config.toml
d_shared_expert = 0
routed_scale = 1.0
balance_loss = 0.000699
norm = "layernorm"
rope_theta = 10000.0
parallel_block = true
init_std_o = 0.00767
final_lr_fraction = 0.05
batch_tokens = [32768, 65536, 131072]
Below are experts of layer 5 (counted from 0) of a mixture-of-experts language model. Rows are named router (the router's row for the expert), up (a neuron's input weights, with its number), down (a neuron's output weights, with its number) and show model dimensions 192-287. Each number is 500 + 40 x the weight over its row's rms, rounded and kept within 0 to 999. Numbers have three digits each.
Before each expert's rows: "gets" lists some tokens that make up at least twice as much of what it gets as of all text; "comes before" lists some tokens at least twice as common just after its tokens as in all text. This comes from a sample of Wikipedia text that the model never trained on. Tokens count by the router's weight.

# expert 3
gets: ".", "|", "==", "201", "1", "- "
comes before: "\n", "\n\n", ".", "–", ": ", ","
router:436499504563518429533476431503517535448510388525517463491521474520497516457533520471469466573564497511433537510474485515517473549508517523514429515528505526493478483572478579489593494438487490509466502512509497485528540489474510498461537489437499545517541478458447453492486515534487496488
up18:488461434473472499509472470497485469475416432511475495464499467518526439524529488526477523458526571543434504500558485485454609473556445474502540523534522512502492503486555551505511443496519456432499519515487501502503457517530540424491520477481456537433474516470480424464464524530536454453
down18:469468484547525513497527474498441509489497558485546542535493492532520482513491483501556465474499485607461503467548436450488480449510525602506510493514471479493497490467485555529586533473549471512491464541527519482524511504448504510554559522567504511524479537501488401453515528496486410542
up19:417444470496517477488468497525506471463491438522485465564459477409503493501485429501494491490521448432527520464479491515487552501520471475476519447418513483556520504432506585575474436503558475456504550505563522532477572426465520479456473543499466429520561513568484462465430505483497492437
down19:464543538477541541514458457588471557468562479569512525495467514464575509444532569525445490465524575533463502484485467497495424551514461515556471520512466444509509494454546496516426501470525520461540537537504585572452497476434506541457569564512427440471496426540482484533584510496492488498
up20:502530412534558475441516422471537536445537547525455476487428504422473508517612536484540466608428496488497452510488533527518478538512497517478584474526505540518578461456515444594481543479492545461544520477475533514487523498540484518542443506483534458499471484485536503454575437518535482475
down20:463502519528439516472538529550534562420498497510566518566465493473443508510532485433531473560561434485513507537583442480481496470515465554531521460523519498505540505483452476512480530429470502518572476528461553495469455521487504478509510495498538499507446499480507536503476538503558428457
up21:555465483469506571444538451478510499431426536591504529519476499486468482509584465488499637536518564524456521448487530534468530493455471529503558507485481536473501468490539531513495511521421455443581536554440484438504500521592481485459519453449509439520541560456541524540525487441453528537
down21:493533572461566452519420369554543485436475508487523580453470499475432486462472448461491538495562503492547488483550570480416511520504539486540502456543551491455468477474525493534479482540498556504560521562523478463458586496557526466461541516528446536438477512445489497465505560495525391550
up22:482538436544486535517549529477474496565498520589543453550477534468475561506520521465474548532482544557479486491447443521532505478494487431531554519448508543484525530460502540518426495528493474524485531485508490389450484448431490495546493497507500507495573566548506520498557511419523472512
down22:497529497515451500554467478514480519489494434516502503517517470495481450538444507409512474505509564521431475465526487522594489516560498469516527470526502583485475432518471558464545542530567481413461557485544493422499446435484523477527442574504518493477519592439500521464536544452535491548
up23:517572410510523474453478502551525464496459457531538439514535486584464498530454551491478509478440516465592511481500438526518488381468505557478427494569494433523480464530509526572539464496510537533540507502430461414457452502456514486542521511423483412493479473442508541539528562503470572440
down23:473544555516532470479471488504494468446464485508502498504590463522488473507507495485437499566473512519492521430547601481566590507554528490448545463503524462489485509455476611512517483550524514600420553461475530539589479466464506477469507486551465511503509561482505457525412585510476471540
up24:478572474516493503507543439621458543414459513445474523532497520552442491451531492442547572524511479520507457496490466535500466458509584451557463468558495501528421483506503470501558508516492486488447547455477514471472500484530508520488497543481499513597489536527494533539530445487453477531
down24:466523510498505555540482475489489516462559478495569513497477480549538533512469515468525557530498530480465520470414527455448397503509458524569515512421522520594624564557544490535425543513529458475504462522463539507540474548504545470494484505465491528512504438471473540516506505512417529527
up25:569500492512480453529442473470502519514612500473570473476526550498464527493558488462491504502533425527431542535510496466472484504481460489495567551465415518487514487453489492527570455402471595466516483392511487509522501489509535472530494429532523533515480503540486462532508512503489451476
down25:530521490514554459480398483470549484474519646549501490529496537446460460473496474412513630477547526545467401468536536544490487480489469541514458492511443585500552419432455590521486446535438514583555536438491505508481513455452507513547571462468529533503520465521460433514446564456565470541
up26:481514464464563511530402496401505600543493461544509442481535476486476526501492504571427504578445540463436506492491488544492468561542514530535471513440546473437454492534451545493545466540486420536445515496513500521484578474441486446533519424541447528418505543461490514460510565486489496575
down26:553493535481441548535458472454501565490477505467483515448517493552532464521579485606537522460472463466491469479517628552467484494483504478424521551525451529519509469495524518519478487530585501433466498468527539504483505525529494488501478502473472480454480518504463466463453469460491507594
up27:500464530510535514481459552508508522546446534565520517434446495532488488501435502547525494511435508489477508455448503552463533497547502524421510558498553532445516435483528534475408521501463492489549519518476539466542470509462538486481582472492508560510446434417545563433513512526453446464
down27:546470491492511455550494573510495523503530498430513538518533491488508483461539538477457504486555543492526565522510578490436494472425536525518470496487467429513489493486489479533495473520456511499505528471502541451480494520454494478439573438439560444527520553506402488510496512500510556512
up28:551492493557545458510481541552474532438507467470500499522526545553468489434555520461460494483541459511542552519469517497476580521504493511448477479455562578503487568503512518509451514497528534499531512504470496544482420470542521507598556546495441494519510509514476489534467557470568470504
down28:511537479530436481482521502467578538510517592505480506511455528560454453485457493519533555499505464523512481509488507562492528518511414501503500522472476396543499509564455518519516398533516517517538469478457500477417488400409452575506554552516465502488524505479542527481483522469529420536
up29:466493551546508522478474507489488474574560489499545476519491450493477500515511476543460518449509537550433485501463532446473431558500495506575440416519473502481474501472514544445433513510514539516547462503533549500554618574448522494504496521580445511491528456496497565457526466484435522547
down29:483476526428523468449494466476557470484524545504466481523471475472506505534519495495490517452532528464454528503523462516588580498438437515511498516532524451508521506542530529530588473483510502548511484489463486426610516520496536421442518507501469480500423434552477531509553554429548476493
up30:508509542517478539478561559501526501586487440555556462377502489506470504475486459557507502532469459500507508512536469514500587478452508501503564466484512532468457519535477511517520442483519480465477467554417484470593518499430440511510498579518457489547545495471483461469532457494522512482
down30:510502516503530531490493430540403529482507502520477492507402447493508498473533453490514487527518498489474474457558448410508492479461528479508499503523604550466552490533501461470466417474430515396524459517538544481554495483491481508461456481521469499455559463493430511462469461524447505524
up31:524481547652469520520476417464482485447472450530461498518421517449509530512510594470507522478479527499552496487444531572521582492527453605541511576511500561538489486530503479494465537426455460582486471580519531521504555511460486453453483525480425577553522480550498438479516531496539476555
down31:509524536463526531491527472600538480446531497474585554438556483476574467473477448468484534486499530539468506518466472532457526465505438463600445507480426483424557530495488478526488454470492449487545542498496552583567477540541512463531514493534587534483459471448499496466526503507441546422
up32:561454474428464537470509541483546560503507459528491533506535544495431463524512534508495498461533487483558464537450479519529483532502534480442417550538495563491537486519475444490533444502463450497450482504514540563459584483532553416483466495510435512541461500461557464456568542512489554506
down32:515431497492505562489499493457523510535464463513562519479562440568566505554516515486470504483483537560481497589486439427525491523490568440520485446496470443443539484439479496546521473522487557453574468506584493528508535548504490537496511454506499553494509495506510469428466556467414534483
up33:459573460538467540512501464441510485458477540469490500489498507487441473451526510473553559545409528581480497532533498450484456457505535536525506537523484507515502515474565565444462501477491549529495433458432500514440426599498462546540540475521489535522512498497514479447523469454520478514
down33:441572531498543509508395489448494541475409492502491475568517487496471487524451481484461414548512457570507448482500574516548543503503435517499545414514507539538516480556533489494492510483497514475478513522572485486533552483464546477467500503511558502540487538494478497537518512615516522503
up34:536445456442490493515490489529537512457468481501466484456489512481412472487497514450460472495492504539496486488483508452546489522528512470495484450425517537498507401487472441521573459465464537460500461502510479559464646486496455465501582599555425485487471480410456504513488454472469527516
down34:472478511469443453404520502543481470553519412514519505413510535465585411517527562495475511432548441486535471444430512491500525485518536465517499505514554521512513543427464512483470508536564473461469557509388568484482437602504511516463423482542486471507492532409492505545554554510516481527
up35:430514497539541535456462486507569473497503496481521413442466492503406491539491450483450534494557566494527585516498485449451474469473462505577487567577493565455444524478489469530491491436604432524478571476555533521464492467492436475486488490509529514547552570470514374510503511489454468488
down35:409516462501567503454497504566493469535413444495426513544497572501521478483440534515443520506521433479502423447545494502513574481549552484534507550529425529502546505556524489572472478523461493508484530539448483471463398538509493496477543478486498537436484523476447509469449549517485502510
up36:455508530562451524567393559428559547513452488503532474444453487507528500571548554557393536486445479494523516463478476583497493470452464490526504522561481494460503489464498548461521478524579491475464499461439542509437504503506472532472482486497532577469470548487482451430480508556552548483
down36:500478593532560517486505526522502536535448456499478554506524451549533508528496507463488480479517476526552558511447520532490514521501491534464575490445499488443541470491536523430461562493507506523494477496451585481524511460580465506436489513569460497541522468477467465412608496540461513515
up37:529560546464483628495500503490490450471495516482517552461446498535521461527544478531495507498486504465484572489533446566442474534508489534520441548543493480590573458513435514498505534502476491422502460504495528410493547491527504423548528498531554499423460512576435441436468522443506485542
down37:449432530425539477476555469487432497478546524540619497512516498484554573529530479564576555434530481500477527468466444490488459478481446566467497534433475551504523460523432496527506485508468487495552519496515533448511478568493513553518543489505491486520502499497525486510516491496464493445
up38:543488544507498564531499537557467496466435495508536504528478564487568478475506485533480475528557616485436470495532455525528466498483483567506506443557494482500446523567497482502556535500530497495544536492448464518541519437506545486484573469501474504421450498524501455518516539576490469512
down38:485517501505462488493487479507540508512521552519497608498498505565412556549519552496598464411517486451445446546452551499501438465495478531487472518556477482512495428499514418501452540490428572590477431539513548452505492550538460445524478515479447470492508554501500522509464536527493507414
up39:552500567419495526414476480559565473499507531511554529548499552544500506514558369472486458508535551462529438575459536523553490487539541479488552517547560419501530527528479443534536479533511470537537540492435561472517484464416475453557540534432460463513550450495466514462435457447511505497
down39:525503491522478520450486505455540490440575522551458541449412470521484479487440458528588544508474443519492523459479549610481480504574532488483501475478455475523519568469565609489427503547517457516487543570541563533457528455511525536529470417443469508545505506531503511516484521519491531519
up40:465519479454536485501470568503521496480565509493518480517539517499555497432522515488457520475557495501453484529529463446506455487474476503476471505512497533535480522611484493495553462548520525492515503462506418517481546527513527564567513530441489575554477494496491455534506545485471529457
down40:473495561541419497460501491439437438540532519575490555518533452487519465504445491440435490558424468484519464550509564499412369487518502511497547452515502534523523480488530480440506431485537434436472435500489521499549540482465477493435560431492498441532516470514523546463507478415474491495
up41:454523543583482574512603507495505461452470467517484426498453539587497554531456536448440547529480503433486613474434489442532504482469447510524491528456553577499484546499553526493468486529494446480525438509507573466428517522563521445544443489512497531504532561449494478476590464495533489546
down41:495540457451531493499483502492462411532511539468475469513486419504523470572492461590518457553535515446527557505419523479554503507482460514484477512483458512476451525530508580527545526479475500458492453501519502464494547565494529482484455483525516498523512435524506516503476519516538538549
up42:500520499431530555581544532524499568435488515499543481490460554539441472432527572550448538478497507422505544504517438476484568462499458551442564535485528533543464538500503544504479585476492472536501469481454464401554479542509538452479547522491550544505483449460457434490464575510485515509
down42:515455566510469466611479494484488498571453532467524498568531439465516458469469480517470513485463493548527496506506483496478511426460553520509490447581503489512480493508462396501534499450526566541464547460466550403485443513427424571501455499401490449487580524544526480535512507506551562398
up43:445507466455474527502516480473463545473556475462419497588513514455477552478468468563510507495507481545424475424470532529549455488444479499444502454458590464536487509513494442534549434421507500438498424477594464454500513530469546556508525493548516496526617504498589450473521512453452455490
down43:489475536560496528486513562456543486424584479533439447542478467519478534495495495545593511538524499462528484483560509428520465521499503445406472454474471552514507447500544453525506481489497484506491560521509463529521470549485500550574517524458500486526444483610571555475461568444526528395
up44:569529529517544390529475524459499452480578505444562498515491522592528474468487520563530569505480454490450505526477503479454545472548517499491542480506512451487550452478537554510522551495526506466549535451482494504543559522425499423522531451494486479513527484410486496503512470557535543490
down44:530532529559543575472529451500489526470448508527550465472512430508514430508512487519525439533435556486464543443479492500560558568513521491485542525450525435515459502480576376473508547411517438504485470515517356553507545562543558542542435572539489518472535460457476440505526568513498572525
up45:501466596443508463489496498507498555494537505528535466567540437569440458474411418550456524551547537491497484529432540509466471546501533518467494477527470494467457504490491410508530547477510583449503454556498494503523494529460491502511506490506546511546510503527489481582505510511504492531
down45:513424482471525506529525468485489486461490647489546587487475548531512518538544527520486554424558553461434496502487481507524502517527468488505458581529504505418409498566563545520444514534536492539499527455472449456536547498511495549531509468513502530498459478499525417461524570437479480486
up46:481430539565488489522593504420433413439491594487454514469484512495491476514556551539514522531557529504462520506521469486562496519498518511525474533520497495504520464480504514452462481478501519493521541500511482519408485440538468450414481516556491542576505517495534442464493548554499512552
down46:497482566487499418511527503538501504549467501465469550585515486530492468504514537544435505534565459444431486473423522486449504586483515566507454486487549449473484516506451509512506533598511517499474504490470569386443469505544507519496488554537568464527422560483520468487408534558499508509
up47:457603557414541509448554502540493436460515485518512501589512493477487532552504554550565553479523518460538533433495442537565570546478502513474447464532503481508469491504458554496592454549456505500423510533525541458514431527653529571511504508493479431581461481469514492478486468476464512618
down47:516515466560424478530492479527523526435489533513560495524516467533473479529527522576550495489535519470470513536550560507518502533521474493513532415503520541532528471445446458531398469533555452447558528469480458519466482528548479525455501487470566478661463480561570440495555452475492450557
up48:504464575555543488485524435479411508466424508494502484497537521544522495481486456547432592462500530472547502499533517490496495493439568552514550519455521524507506543528465564469498510458580488457566471485498481495523511523484533491548493543533487526559521586526487498493506502451464472465
down48:508468473486528477479493561497536460425563490523563434486538480514519511405486491521514413551534531449476456525528560492537451486497452570521432551463478492476583529513516492537607456465518470480494501514565508506576477359499492491439515452503508477436492503536512529500445602504504501489
up49:504558502516406552502466499494500467519389439501512517528528529526473506454567539444469443477491485501507468452508434507456468540493511511482500443478457506518515506547505462432557500517602479533520555461504505520506585527512472488453451564495521541477447526510452504519543488486546545456
down49:498514457555483495472498530416487492526511540583510442494548481516495491433526468510543467465486547522502476488570521523419431500514490545516485524474477548476473510488537512591430539491510492493526484520543561509483473550505446455481537588552497530466541457457469502559545508524495547519
up50:453486492527506542521518485461533520547484501501511467488494534538465522471480527495499421440449505586577458546541437471483532471494494461430618489544484524508571516524460479446525458486520533521506535511494484513544469532488492518455578534518415480500481483518494478433446499510491468496
down50:530574506510551484492512477481489528484434473514464498476508487548453455530492518528487465592547561514541527436459471502510488517407460492487548456456465477517518440504481472547513494497420498502520579463517489499497562433483534469497479532523618494471504503438468499512515478513528498475
up51:513556492505442491498467462515577507459459527535573568452514436518465512509465496482513548445517474467500501528506509506390456505554513505523428463548502501410523514497426567494488495463455509546489491535557568465485485471505501455498487526516473485494451503503443442505504431518478497521
down51:503527491508551479478542502426431441576563510490565527501509506497512531511510445471459521501487479508538429530482561511466524569509456498443524498411480537588546561444421541514513561533526504565461576495470473502475544492522506519482460479523533524504504522528479490499458472496489498468
up52:451545566520518495547439509465575489458480476492523521553456497557524490570495538482519489480511531524499581527453448504506507495543495593489503551538522521380464523528523495518504464493461493464472477483468487439490447415441513489521512504442591426540572455452537551505478534518538506528
down52:465496399551500493632551453480469460502462544445472521509430513504517521488564484474496506547509497439464440478475477475486512461449522445477495504524529499465464453506447474440506446481475562451544474509494473515533453536436486511517491553462461538533593569501511511501471478500514543479
up53:421436546479532390430479463536552473446522520470535490476533466510509491512515457464446575516527521533527552483471496452438375467500526508508443456537497541488509513475538459495503458528593538553480509551549552494464583477549547530520534518508523539550482578510488425489490492525548445470
down53:459514529505472497576536507497466485500477476457502410457578426500495539448554484524453535490550512486446461531486529515571490522551455507474518479458510430515492478401483546536447546523480506507479515475442550537506555562456561399561448498481472426465465515498470512602532547571463547509
up54:477478564518542546513458467540573535512462451544530528494502487497497536488467408452542550553469503551514514429529497509520510534578483572450452509475501489553431508527474575494575525452475544601406490557506438483527498511439467502519513509454514533522534462477464522444467554522526491501
down54:513437487457427490550492524556487487515484528557486472508449443446455515543584468448528559471465529504485464491553466526500535511502496525513536428544459481512494492534510390524415479495453443502486532425536443484364448463569516487539488531516492419572463513509502496468535440545464568457
up55:444543542543535524483439489530489472409495470482483472429541507566521488513532391541576453520538508518441535515507469485515480488500549520483536489491486528471537551511470580499464541491543535500520610492462484443478511531473464456560514521581504509501516517455505443464367470473566516486
down55:509475483463495552542540470512496486511560513514554490551523501499466501502466522483445494573498458489517487475459479496523437486517530480484505526495534525494515430538463506543533448491531428505445528460487448531517489433493406540526542563453468462469471477569504524520525485498457496486
up56:488507465566469450477532450559506511522538454412479489465554538540503498557385441460549493471518439506502454550431487517497514469486542437422532528520458493499455476497481483486473556495535501539463541503467519518519530591526471477482524537443524558588540531512549492550550449529447457523
down56:468496464499538490503572519550447513528469480473506503524403476477493498492470418511502483476500464495500509442489532487459485524451401495444543452541466516501524391556553490481543505541484430475537515543463502533465428468565486467548518539512519469582442506581507479571537449508479518572
up57:529515503507544520547459515520475494512429479521509517474391479497424522528514476572481435493528413474491513533512472472493504542518499482467457474454484528548518488559498468542628555436527450461535479462484547539553524590598486483413468504460496574514526537518454463550564454470416560496
down57:493496417485480484498559510472513471538455506535566487485512474483493513457549477500519541542504547589494466461520497453500518601458482507531518455522520442551485531519517563466485455466527505535598502551562480520535475439456526572487513490525494496481434509504486549461479584457480474530
up58:452464430547493480490455547509493593539515477491493475450481466503488530433469487486514536503607510495465465416456494507499471504409542596488535452552453475453484482517496511507578480490505514456470467542373459505516528498467443492523504463512478584575421484532525519494517489542552520492
down58:491572490520559416474480490533565502458465514504507490473560519466508480609536512516469480509537525504441502559453492447550479502511506491530535419540494542473484479444440491464510442533499472515483464564490498487539458498516448528540457520517495487527513378513463470545585536532524534499
up59:501540517482509501503523475485538465486489442462482398478491579476528500496486476447475486563519557576514548475436464525531509546493402522571428494564499486403487520586458538477549506542540504530423434492502489449415506541516488501516507483425476560483514505536502482489474532464543554508
down59:500475516453462531458532517450431486421483544488592436530586547481473459447519398539568501427582427478439486436539415588551463530436455533545544470530579576509551459509518487511515509475534519557495478557526466498518432538564478508466475482463502480550500491556422462560467562437501541538
up60:491568464528473490479451526481504523504524441468509512474486486611501550451565501428407575514563436528512567519465445494519470469437445601502549532450517516516475512523491463496542519413567541537472468454580540493465505476529430586483477498490452542574502502468460444516559553533522478509
down60:503452503415465454432534469472471476457595517435482478552489543484505514469434527539529514499489464486466497438509547509555495503576439454544493495487503485479530469452404478544450545518519472456544483487544480480523498561490531533452504471467609553481541551428436464492520554452558476524
up61:476435430545381473579503514524425518450529478470451559507454476530502546452582515481545490518559529539536484492442458496547464505515521455529509548505557483556442535476511497462490507479384466551501521530515499482490552545512480516523423471469391518464468527488482598448619499496482481484
down61:556504546465505543526481553534493501567426523487518537537487474470442455558467567493549519477528530505559481520494528442479524511492477466538504507500515535511523514516571499505507443457501421457507547491539514467482470465551490475483456474438476446444502471568509577602481535508468472505
up62:463530504488460537494517457452466551531493513468497490479431540513499467487499498584466464540521489501540480527491429424443531417564523481474475496477551457555531537514545490480431451501454489451432485498516468549521522458447458418560454507546517529499408526511524467540436558478588567489
down62:564517510472481479568435546506509503461539471450436482447548440401555426442520560504439521557448524515456394526504460474507572476526462468438540408443519424486473465487508544508474423559563457502578398499490502503493499493529451556515477505497513502482508551475491505449508516471572485447
up63:462486487470475525451477483547497514473419564489574565544477533499464497439517497494538483534425525495560541505421493513540530496495515521470491479476558520494436518436459482504478517481527473485504486623503505451548487488570490515536534512529489457407467520437491559461548450525476514475
down63:537547552464488479451515490465535489532532467513532485544501451554516497579463498526484494468584570465482555559503528531461510480544483500409580465496471433450555498522474483522549391442548557528512605495477526476520562524528567505438548505450464504517498520426533517491501446535538517459
up64:473437480493445443499426507500514504509445569484412450572547536487439484558588539537521550480547542477551550512521533619522450565467481487454536522497462484545481495556493494534511451469554498460509514486504482491502477575476429476505519497454517561513518489511467459474462513519495521515
down64:501456554511496488519490552562529464546458446466518491490464477562399506514490496548513453537536479565530478553518487529472463523443534500496506564436445440520512558503520544484488544500466482424471568526538491506449472498541444539503493548504530484575484466525472489559513494529508556451
up65:474457477527470498510467528575503467478551464496436521476513517493569458484449448422429463491511521482481524457549583471445456501512483490531496479598555512479501471526618509486603447455470529475522411487546483529525522473495492501489503485547491538506465557500439487405464535496504519474
down65:534506519502495488446481548524558539413451560494510375580551491538495476474537545551556479447481490514504487446451543446572446536455486542425524477558489536537576548495498479426544549505532525441545470481531557545472421479550479483459562467487448491552557546465443443538494490507527580568
up66:503471460490510474562527481534491536516556441517485470518485518415524520499582515524515426406472550455461475503473447467447443460574453490469427497518470454505538457488471493509529503482483505534532513593544550472514564519457576502529500496465515509546563551410491448537455540450456523574
down66:546526597532473501563455557451498529525538539552495529522496452403509476547469464530453515476559448517439535512480573470495549456452501529525512511499488382509363509495476460553502510526431450473493487573537453476512489473466458472558459441500524473466509541551470543477442460540516499497
up67:509483560560508470484529520551542509473516503533496471495490464602502448482498554521557443499486453473453469474487508461492540556434504580513533481474524507490469497494459551481537497551493524516477361503527542501537510526476517456485500496435516580507512560505468517564437478516508559526
down67:520485515498447509498477567473473503438479534530405517474543567575544529520483398453474472513495438456387539432534455526546566485435519447457461516472530532532491441537562497523495516499424488536511508431489546530498492462478473491484499506520489470538445477576472537508554434471506543476
up68:467449535571461456483496471519551570490472507477483489470556470517544452508530472488505471541515508509502485446507464491561471535458553516545452448576477455472484565505524502426421523472473578458390572473518491503453474549454448457480455439403515599467449455519531520522531472582499524497
down68:571518505497514526547481510482523564493504530419493549492555484477553466458483472552471512487536526493472514561466506452531458504519505538488456450456543524575433491453473491595536474529502456447488559456568504561500470499446503503517485517493596534518535494573504545504552547535402535512
up69:504496518607465590547506444425561488471476504530449399510493514511499501415491490513487451536502468455480552477485455478473456548503546504542519457451513452467572517545580546466540530480512520479487486487531447562532496472441532500484492528506469529479466480462525498420501592485481516502
down69:465473473480490517460532605484502516377588431557493560504568485534503513489500480446472509486539549568493468514563549420504499498471544503441508576416512585530493579442541477501540539512506495527545479491522421481576462551469482477464441455530572545443508519503425519500543528501492498451
up70:470518465550468416504576536483446507492507479559578476460455555585457527590562482493522487544484522507495444515558545432473479499513471496513485496489468559487473511409428447542543507508439494506518481480499557462491482550522460527578513451483436499554455482447484544541519501396497593506
down70:630539418440462517419491486500520447425476536458536581463519478491558453479432487460516567519492498427508503489477564539483438465467521497499511529497512514545449490499534514579501545515503488541490507497452541512455576444506417509539544519506472511461475486507503525504518509478464506537
up71:458482479563437435529536526474478491503470457534510555547514514490466497487598525481548441457557473484556467473468469485470556485590438435556521592476526515534524445529517527537548452464553473560526527548442521399470528544483491437497548509506507503466549528445486559465485536494548522514
down71:488529460555533535522582515509533462597524517459603514480500430493438520559438516485500473445516545490549454501485543525530455484538494540430573511469475461467482548401516519567503623496502553518459486503561477524580539503562487503486508449549578533438503475486455452523486512475562502472
up72:441580556505550468525547477542483438454503497509547416518512472542552545591526542491480566480480507505505507510435466470423561543474475449446497524443418559527531441457496497529480438492566469512551489468581495491541563548511470431430518495545468456520547514443429480547530463519508517514
down72:513535458543524592529497502465527441469474520490465471489439519528524416498511480537504522606543485525559512519476423468497457524507477494506523418509524585529534491462502476579541501419506463522509510495472569513510466547497477468482458414528558484519527513538474523468447426518480482532
up73:531491472507495411499543477509520583505482521477497437501443466467547462476523571496546462531475495494519544540545469486524425521560548515480473529555454528496483572540525441549479496451534570493450533457467518445510501399467448488469522532456507520451504515483533489472493570545564465496
down73:496552568476509516453517560496492505531495490446446514480491514549409528508511524464537455490559475487468481490514501428561524454530538460548565557485461557521426459413555455445481523509447503530526509476503519551514543505475452491498453424541491436488498499445496438491504527439510482481
up74:469558512551497468447498486537544496509474522483544493504492516536476549443505450518535447508552428502511569481557508526461471502522528527475432518507483552442527517444483472434493517592528491484492507515480523468504440438548460464507495496540506503433490482488515533488526462488506466458
down74:486512498527543512557564497479572533404481523529433502472511457518555504483522527478500517453472526512498519497548535519547530519543414415481465449542512491578528386480533485510484525525485510566415608481491510520499446454444478487453488488499506520518468523552529441475493525469567527533
up75:465523464479463483505536455558548507474444476552499529532474498490465475498465484557443396495434575576460581486505483477476515542524586526519581468512544502513530479561521508502534486538508447477485461472425543557474515511530496525475489511497471516516479476478517516569546467499503480456
down75:463520561622528439499608469461533524435546505479541512451487501453526474514499505566472527449472563500428526514516524512575587521535506583503502450531468471467470456468502468555451509462476495548407500529436439535449499495455525473478526568525487509551590505527435520496479456434573533497
up76:508546460484492480503557532574496512563468553471481474491537554440464507515526466486431462505486456521532387574490509491469469500576475505511564471577457459510434453546534442528509540447482494493454502447486529513412510508482471520495519522464537430505473488450569531505597516417449519487
down76:500469480476439510483461501462465416477466488535468470485470524509386485443526456469560486532435544540565540478578482535451526479465493482564459470503536475508556449459540502495513532525539528499418502540532535493561480500468472501406462468474474522479500489531558441529528446522494431566
up77:538514541530522474545449466484504492443466518509543483546534484437463513513530545545450473490494505520540598474513486506524446483498575528459465522582540494507481490455529448556512533561502516566426454461497427511445463508554520531545464533500486444491501402512522491485501502470551490530
down77:514510504500405533445509491428536475535507505411540588474507450494555467560537460482483487491503541496532425459483478440517499565502527428551537512551531491504473472538522565509413442434529498513522517489499443500545467524523499433505441527579525475502539523472494577504487524539443504491
up78:476507441460447488534554511492434523519530580469546481536502482494527497527483432509494543506528511514468536533463548439475491548505492486507411502437504539539516471462474474397488535555472505539555488458498427553490568551521491547478477461563545483514509545552507447482477499450474524542
down78:527576493527475512480469527480484539434522474515497554495534489522550485498516492478468516474536383432440527485483479429489421454589525514500517450506583496491521459418484544475443493489517407524473495579520543486433499452488562524467460516531453466511484438545543549516464468529456520547
up79:393460448534513506529479418401448530530503502532575436539562523460429497486553515460489494473502495499482520526541540487558411543492409494550513541455454535542442521522522497548558533468494530540552406513508494468433443516468511553462491438516454462520553466401566442464487570517501494507
down79:542495537461454521478514444459543488497578543467461584506578526441504415586549535542512556554481538505461532448409480521599594558519569488547491493503537502525532560429498437492504455506509550521480501414533521510497545527548552543516397508531546480459533480501497496504432454424496484469
up80:508504463558557472530528498511536541482568421417505467535507452544464449487549478491522546533556503496480540591484571561482415542542555521535394483534520451478580505526482538516582487468479566470482474509469466386525502536524522560563481528622461461543536499445430505532511493396393453517
down80:508521473510550525494485545462452474542543415472484485591533490521613509492500520447500514445493497507501491473491519515516465574433448552429537504555441528573436516510462515518563430537534525520553447478498516536491522518565469419516557481425526455452506488474434515382527451473454524546
up81:484519558544499469541469545512570585516534527525493459533458435502520485418496515428456504484524443561551507572542528491536480563542485514447502556481496527445491541462462491540552503554507592540545517555488448445547537448472523470452509452533407472457575478524456474462541495569494505465
down81:522500485436494495534498509451416491499519537459526540480589423577502541512492462475506487450497507509520488468499436464529486515522491614499528515499494447476501543475491485476492473484510499484509523509438488514500534480538528494510513561490528546438509485452501582449484509481496467494
up82:426513502522564477457549563503473501499489504512507478521492569521468484463580555485544561469519566495531546442557576489454558526530626493481559541463519513404491529506556445483523468549528455531524528513592536559465475499488473512473522457481419509480441472452508538516548547564434527473
down82:506494509478474547566520525521529478582433509509494492525489517519443552476503445524482518511552475493442449509454475450513495529466498496523482465463596424400439512575496485543515556482528527470506517522588473492522530470570509527493463487543580517565433501575471467474478528484491541521
up83:518578431558502478497516550469503569540449479455498494457480486505498482469446477538490429456403550469471594552464498499496439473450507470478434527459531531444513569508566544536502464513516516533547528520454431534509520487546521489584452539441573576513544442561411471557487456499493479439
down83:518547600475444477423549479505453497515579483402472496555435511524512433472485554481458460533608550493512432511445472530553594476520489456485552526517554495513537528482448416472435518529435518522475459511526464457518480450591502537501527529533528456498462487426487537460527534517496522536
up84:487530534519527495470482467545479460484471573558508530576408499472485494523517508471467496535426536472484489537469466575503463509514565502477475479475473523501462486450527504513499484529543529510491472500494462461471467545436443565433451514543446428505472559489455549582547524548554579475
down84:508460507567507511502459444419521515521440487498488513496505491442435498441508417540412578484478512477452547524501480550519548427517506490489540506495509500381505492562497496467504489403558512562470520502473489436452581422502506416545470495438522580517545534547555573466552452503513534502
up85:599531463482536491495542505473508443510584436514537448548503472486474493465493526497490582563579494479481534517454453458528479512483490504533379455505507508451487555506473456511468488491525513445490465537487476454555509475535478523398585504406466479506560523566450445495525421418515428536
down85:469530433412513559490444505461484529535438502529441511509491489498468482397515495563452533509510459467551494487512510475558474494470561474443552487543520531603507464498478481602468432475469511525502515427464511510469537520462523514504539495522493513454474484503503532568496500554419467461
up86:454467478536502469469512472441481525534516544555466514466470502526610520533480467512435557552476492533441541509427491460492457460496511509486528527476464547529496502509476481506457569397460510470575561500495505479505514565474553537521559506469456527448420505444487518496488507517473519478
down86:471498515492495512464516519579522509568444570479545561542544504562489443472532497569508521484535514467570472529491491489479580524466530463533527446453456473482447487470528591583508503588530471445499479514463490468551509469457459501439422486545558490456523521461541462475477524418469532491
up87:459535539494497528477444472477468488502564529561476480490492507516497549483540490484542502554506500493421476480567516497467509564487511536480516449442524439470472575579533514518485471521465485464556586520481462584443481522518444580508447505469495465538518565469504515557479438412480458521
down87:492448392512525498522512494504523432558487523512521513474522513439442505534556526419480481558515535521506510557504491470493396445472487485515425439437493494478523540457496504546524506502479478563466512464479529469518508519545523495476516524418546590508491432598473507460564506461517509418